Experts of a small language model.
Size: 11 layers, width 160, vocabulary 8648, 31.7M parameters.
Experts: 48 experts in each of 11 layers, a sigmoid router.
Below are experts of layer 7 (counted from 0) of a mixture-of-experts language model. Rows are named router (the router's row for the expert), gate (a neuron's input weights, with its number), up (a neuron's input weights, with its number) and show model dimensions 0-159. Each number is 128 + 24 x the weight over its row's rms, rounded and kept within 0 to 255. Numbers have three digits each.
Before each expert's rows: "comes after" lists some tokens at least twice as common just before its tokens as in all text; "gets" lists some tokens that make up at least twice as much of what it gets as of all text. This comes from a sample of Wikipedia text that the model never trained on. Tokens count by the router's weight.

# expert 14
comes after: " ", "|", "1", "–", " University", " Mc"
gets: "1", "2", "3", "9", "4", "5"
router:091130150144117177121116092139153187045107113124096120126138129166147117138083130127094098142127128108169140154116107105115123109128167134164134139146126090156117115098115122164121125115149119109155131140136123150137095126135181115145107185108141132132118136124131137115095095155092142161123115166058121083120164147159127125145152171120166171117115122106131132139124144084103133127151170119109138149121147105132172144129170113132138159116119143143158139158138151128160163140117109
gate0:126085104141100102146100118141131189132149156145105111142141145168100132122112140111121098124098103152126127143106135108149130171107145150121155104155091126136133147122127155119144126140103169108105107153112135136181111146118157086138116171142154148138133140082093126121150139136115126131134073093111134082078150124143110143133141169158131149185107147136142103098104118092159126150116125170124107155102131132098162091145131137113114145053116132099139122136175112097169129141099162
up0:151079106164145148131128121072145155138160143127133131104157142107133116135120122128087131124136112129136146141139145149091144131149100124099106139113105112090157132168127143122127131121105139105159122141118077105167108165141126127120151128160130153157170125126130163138172127184049103112162105100106156155099107118155102142084161136124121124173159097122144142087113129138115133140174154085129092147123173167140118112120128083110103111109107111122110126153081137118091110131132161
gate1:106177145129147125079136165157107130094126152146116104159109154123149134146143139136139116170140135113159101096115121120145155086120104130119168151100160139088135132133105089165074102176122156114147115157109140166127120136149135126143136143149129148166073127121140152114111100125100109141166094119137116146105103158122146107153168117127169138148115128127122110129171123078145153153105179068107166162136185151143123132099140153135148146092108106142175122115140113122112132132108121
up1:126114130091141120150127071129121119142141115123125087118150162138116114130122172114137154094127125100135142149141096168148111124123119136154098128157111122161146148140139130121145061100131113116089101133092102127149146095187110093142140153149129145115138095111134114137159147126099169148109121105086147141159090177128137092147158110166123082190109111160113129107166132084120096091100131081140107140138123104196099096142114128124116149135091120101116119159136145120114110117127134
gate2:061184120121163132167163101131155164123152107161115111160099148105111111176121087139121123106125113135122082133109149104084125143118108136146166126120107140175136167110100134157156140142143091101135177133142108149114110142122150150130152126117105083167123101131093148135164084146112115097130136128123123123133180168107124151123152103149143141124104120152131129132106145162147115134181120154127081137094148128111134123123142138116074119106125103150132097139151150144091094113089103
up2:165080117148127135172088148141116132160109145125138177105145126106125134148150129135117150137168120104116172111095101092145143116121125103136121156154158137115071194130127119154122150145063147145095103143122131133170140135143071084136111143142094149118119146135110106142116114140135155135116103098129103174143112136115118124167140137104126122129111062146150130136145085109127152072137126134111128124146106092144143098104139147150104119127099123175124175150136160155134105143166157
gate3:115176145110109151118138132160139140146103120103123157096125152168172113141079120139144180117137115130143165158147178124104112080121092107126089125132118156116094101128078127164108138107151105152156133179140112156107128163131155108126116126157125173157114146152149147119125160127138130128126108162108137149058143133154087155117099132166126118156156096115151089104092124143144117090130129113146131150116129087128168153089133156133128117119090132111091116117140149146145112160163150
up3:155118122110137124120114096123162106098109121167140159093148156168191096196094094151132159138161082129119128147120119158136101107155134092114104148113147137117116145144095148156132138118123156121159155134105114127165134151149131116103124186136126159148123088147147158129129164089158160112123100166114123105105114091105102114140090140134122090135103142129158096180093121115148154138101123104128140146149096133102153103117133113137104103095116101110141177096141148107117137160147154
gate4:118131143158102146151130131147131092124114137118117119103120138120159112134164179086113133094160083144142127130161141141152111122102100137144106119150120081107146116168126124179154124146164117110141087101151122138092131122131107105150129154145120150115187133161086118166102094153120100157146085132119152093128164120108146121131105120147150115139127122143156162113096143142125156116140126124128131155121088157162091162034130113174118163094092158104105115163108136131131117131135101
up4:089119132157128109121091140114122104184131116122110101136125110118150165102093115119139183128149145120120160131121110143129104134131086142133131112117107156145130136116077117141162074128115155074143140109123145159153131179138138137121102147126141126158133146156123134097123102120090121141087089179161133107152129154128161085122112119164128132157150088153146162155129125126112158061130116138156140125158126079112101146117121116108147108105130174127159134177123139122154075108113079
gate5:140125089097138127097121125142152142122109127133103164119162152163121114147104140134119109136172145172122114120130107104125129126105105166130109100118113145176113120118175132162113118131143110115114169103103115137133154125119168122167101091151113186116107202146140127102146128180124097099124116106110166098146177129118145173149143090110151143117101096185122133107164149124120166138137137172135130195087123146142131164136145143152122107130131155125154132143153148119122135081113116
up5:146162133117087139084124112147122141107141098110073156112152143127144130119132107127136171136064116089135123142152112123147135134130161081159142181123113152112132134097134088159139150165128141105137138105128125137138155122111115108104154153129117124088178104154163117105130113108124108110077130125132105138097090137138132148104124140063054088131144132120123116137132152123133143103128159166100084088085119123152085145143141139153152148133143138103143168153121153161121108092151138
gate6:113134123135096136128127116106143119107118135108109154149150113129151131106120190094115117118163145114112155142123144127048132124130089105134146132146157126079115115137114120138159118082151112156143150152151151083135142107205107063107142194118100124076132111132125093142137142144147151145131140170158136154156098127121132108144148128146106158141143169149161140141113098114137083130102135128130142145137089079170143105163127114097126128138127109124095121112092157101121117138152115
up6:072111127122160113145129120086151132145152148150177149133113167158107081108127141157138145150173128134149153116147089113117116134125105119096148148143098120134129139142112134111104110123104127100153123130123120084136117119120144112107160140115104144120094170106144143161156161108165111120105079107174141131156152121170114129116097119094165149115104114102113110147144086136155097125114132066099148162160160084088142091142173142134137075090101119153139116149099109132145154116119151
gate7:107117139127105107114122131116096177129084154148124106116109101101121104150098110117111144093091103152112117106137093132139170159144137103112091121138125119134094140115150162178158121129124108097101121108165119111109140116140134142175132152157117145109140140124121125122170113139147111128163097111122148107116135132114093086105177110119086194151112092117105157099085165082143131118182105065113093145129147129100107087117139085124125134108114138142109106167126124137140108105166137
up7:156100139127110105119110085100118111174134088146060102118139096141129134133148058114133129111150111132109120174111146135143145108139113123130132158105160132122120110127133141138162148142092137141150083099149114139088128173123133113169111151156104115130107114130101115120130081119132136148100154091096167119086132153105162165211140107153166103120120134122132113125158176132131118156127130110095125153134172150134161115174101096173138138137133132128122119143110089104127133144120111
gate8:140122161133108095131114134128145162117133113088136122142153147112105120121064138179125156162124102123111133109151137131125110099120107124115125102131144145133107148126139145102115134173106131121104125137168149086156106115091143127097161131056128102102110098187126193147092127174166142104139169116145094118113153152106145113155128144158137143135128104101122104122149165087091144138128166088142124128141181143189152117137125117105155170118119121151113123148106110097131122140112160
up8:145135136118103133131100118109138156130123164111162149126113067161155131125115205121111125091130113122136083145115105071158150143116117129130112106100144076165106111118087122120121105095124143140103168136107109170112168141096129133131133139143140146145154159128133095139152114145103158142124105124113131164115138134107141130102093103142134173136141154132133144139107150067108104117168092147170091131094118140126157154144140112100116133146146132105108166114082175099149118154089167
gate9:141140126135129132123108146160147152107084162143136127111116114117145099133090153141103137110198086122115129151086090109169087120122104118154162116143119182138088101112143108112149135089169112103128159105135164089159128143112157135144131146118114134080163125160107092126105118117110125136151109139155151112078136124154149079130128125150103098171129143116111111163088100139109103140114117096127169139148108093140129112168113109174128093140147124154113153129131129106130097109141186
up9:137093155135101172125075121130128143138171138071115140160099098131150163156146145145149105133123123147149109125154147117117136124116118137133122138149150141154142147156147140097118120122113104146136125142104119123150152094113148166132157095137101122165133161157197159123149121135126149084098103127142079125157171121120164129158097124095152172110115122127131161154106151085144175142136151126144124184127157131128104112119120134161096152109138118111101186097122100146176121134165087
gate10:127092119108127129091143138137141138104187144131114129118122123143158160102124151176137095142167128099128078107125098118089104132151176117133105126128095131064100116150128128126092174118136152110138144135139123113135132148108119102123103163105134121129122129124174147167150115157051099149166117120120150137142135119119151124121105145103098111134106080171119111110178145138179121135150150116162131104103130137136174148109153119073114080095130138129158138121130117131085135169122115
up10:142115110133129132128121109103126169171096137152134087143123160123155133160139130091169136135144069136136150093089092115104158155167126140147112169132142111134120182129114112107093146139145100108167159113109151133105121149123144080158172116123156146138124133140169141167132103148109160101076133118145128097117051136120119129130134133155162139105128138171131131138131109132138159146116110146118143119145136123128146129143154133143111124109149175120080127124129183151106189114173093
gate11:086138092120128148106130119109111139081150159145117110180136109143171145142132145139128147146092118127149159164132098153135150137096136140122124088087138118106147130159140151151097139134118099163140100142157128134114159133149122115140138123111103156164118150121103151114169153080165130146109088116128157136100167165115111176113071126130096145134132192101113186136144126100137151108107144129080118186169103124154104138142116170152141149127139103138146127148148141153138135117115087
up11:115158134145120114139116164153094106173132117128127141170111154133134115104112109144133110130128202126136103119131161130140160132107126099112101095201137144125134108140121148087198137130114129141100210102148164069106092153142148162154104138101122151132122130167137124143174098152114123145141139112137105146137113161142164112136123137130130136119141123177103147145113137121152137125133106147109176154092083138132145120121138142127103136136121135091164128129148158119181127152108150
gate12:108122093116099145147115125138096184101152121121145104127142141100120129147103107136133095106149114138147130114162153119130089100136130133149129108203141175144107115092142129084138168157184126027183106130150081118142128143108103083114166131127119115148157135108135107119133127121131134153131135124174137106154143086135142128129161120150153144139125093145112103113135120121154117133141135105150151148124146143136174104120123118135165182090117152113117109101165142140095116123118135
up12:071146145147122124145148111140104155123142080151095132190109149129151119150144127138090118150128148100107133108105115124119155108167105114179154128192092138089129138132108129140099137151130094132157146120083130109135120145101191136133110087145114139131133133129141111106113106087111129154118141135178107145173104108132137164154132126117138099144174131105121155152146148154087147143070113177072143155128121113147134144137157158147129121148138125121141122145107121129164153150092089
gate13:172122197149090129123129089126090142123165107143123167127139151133111154106059122146131120176103182105158110136121116113137122146130156114160094102101122154096132097152119169140128148127124154098127150119160142112138119104131134105138139123113158110129140104136103163105091129135142105155156125124131152086111137096098136148093139100139103133167088110142171115128106163166149126136140136105106158108188148134146141142142164131097170130131093128112188135112165141148138146133109150
up13:112159126128118135113115097141166181181123193123172138139123107119137099130078133150100171147151125118140121134129121062109125080162143129145083121146161145119107129145140134117141139140162118133129134110111160153136113133166134142090083168132163116171137153126138157114121117174123129141136149107124161147152122127111088098120124135113111130157120173114125131095156114104093165090094106082091097143108106133132121146143127142091110140151122098099127140144187122157137135151143097
gate14:098180144161129144122132085132146142075109128138160118157128137163084134131129144112144137145153187174153132135151126126097171116124131150073119115128141085148181163085144172167121120154159115080086106140134136142104095086134103108162149143136148123086152139143124120174103089135132111113128138143133111130122116112166116110141130132131158136118153108127055136141145140119142136126137129125146162157131097130122177134081117139104138172132115157125118098120140123110098102117146137
up14:125101114114108126109094096124110167120155139099158120077133136112151112138103172150100127121139113173114164150144114122168141092134157158116105130154109100106117098140144141162129136190171159110111095140151125104130098090162139100138079139098145126111118108177152128118117108090137092122112127145079157142134133106123064143150147135133117112126110097134067139108132101124168130141094114143129116124119140150095134149130136125120124152145079169087110126159117149115119131131189142
gate15:072129124093144160138123128132117161131131130138110120145143164176153099153152143179152110138140111141127100141168132158115131104146169102137127131166122084133105132133143148122134172076142114116130122126074142111102098131130129129106115124136120138180115131097136126140148117081079117167062136136139107132136136128123108141125130124117150090118144104127123107107054090158130120123059111145101086127161108181150135178114103133126154113137133130109141114080108148117118134154144146
up15:142126066124091171139096119124097119147112100146118145121092096128086124107135135130116141131145146176140141094133194132095149122149140119142164116120134138136137094114106134146119101129146108113100137138137181111131115166104129147115098158133175136123170141118082089148101150100135114098123112127105107114140131103089130138167140150106109146133182147129121156110106138139170162115123114151132098163129178121112169091161145156111095145093166113116144129112091108144156170118104088
gate16:116131145168170132109091125118154118113134162114110120130168147140126112133175114146098112124154136150090173137138106098135118163139154090171104119118084121178129158141139182141139110108120110076160165141108169140130143146158120123112118123126152095147113097060144123101103101141127155139121188115138140096116142137110176127134104105154098130170154124169150154155126087124124153143132136133116165132129122104119117136134106145151127122103056136094129120165111166118124135157128128
up16:125112118121119150177103144180150130122138115117082114109157127160169160123148134106109152100129114110146147128078141156133145153132159135116133128135118134126114101126136127089169148131115152129140101128090091126133120110169177111134115174151109135103091133116097128151134145097165095173139146105162151155128127151149117118134106141152111133120081101112140128096123064132109163165109103140128136090151118122151139121178108111092111070101104103122125171139108150114115145072140178
gate17:139114137127114119138147099111173141134113138167129120183123092141171108134117092073158128098178158113113125161129135118119122118149171100157065123132137132142103144151102152125142097130066105136110134145163108129119120119128148153161121145138158114157143124082130140152155088148132125080157127107118153091116098132107172091128137117105139130105115166121125068110148132106120138063119141122140140137170127117117111096118125110132184125159103126093181132117118107130105147111119141
up17:114113170142170113125116163127111108083094157127152122129116141134156135122120141131105128147087118140123086147133123109116079107152109150159143159105127161129132141078152132108098158182157133128114131109134098086177093153156106106087117165097146112096125166129170130105129104154117136159130134137129126114143114159146117118116060137147134094134132161127136150136115169149120141141114077128141084141155126138138151116148140110090095114152143056107159144089146134132124122108144172
gate18:111100105135125161106116118173149158093098137135112154130115120144147131099131182131115079138145140097128163153152121135128167132102140112149149125119044125128106106149138126127064131124124136106086147133167092135131116106131153144137103112102108142138095169152122126098118105124137117133142148129113093112130169089141123090142104157138118117141132160170119134170104104122175124120138094099093122117197126111119125097105117099139110129128156102168106097074134162117162141093129131
up18:124115164126127107179113108153147134120128108133105111130167102107161137149120152106160117071135124183156110094136151125162137157115142124099126155132129101163145098072166113109139161130127123144115093099131170124131105136071120128151065141187141153112126103114115130134144152113125151109131094137145141156115152098133117156147111168142174122083153129126114086063107128117166126143138134108158120131109118115103128134155136123117157144129121137115144185122126094111166078127137119
gate19:125128125117154126096133159137119113139151110174093143159117127154119104115146118139105124114103103130112141212094113106152085125095132080148130124110113134128137112150127125153153132167126134149101166134131128130168144146170156106130138067125108065134148124119149148143112146120060142125169084152097140178142115106122145108108160118137148145152107128151137136120179134148110119085102162120151131109097098126157164140134093163140141115153130143147117119161146128106145143140118188
up19:147117142172084119138125124109129141150162113094139118167120087172124158116147158100164089117160132171138141148154155171146121105117168107145131131130113117134098140132109175149131166147107154148168136141103118134115114105130136081113162106148144120127179153135120135132097109099114151096141121109157133092166146123125154105098147082107068136090077145105136160090141140080154127140110118145142150128121107074083148112117124093143107138101090151120121121114142138128088127128136122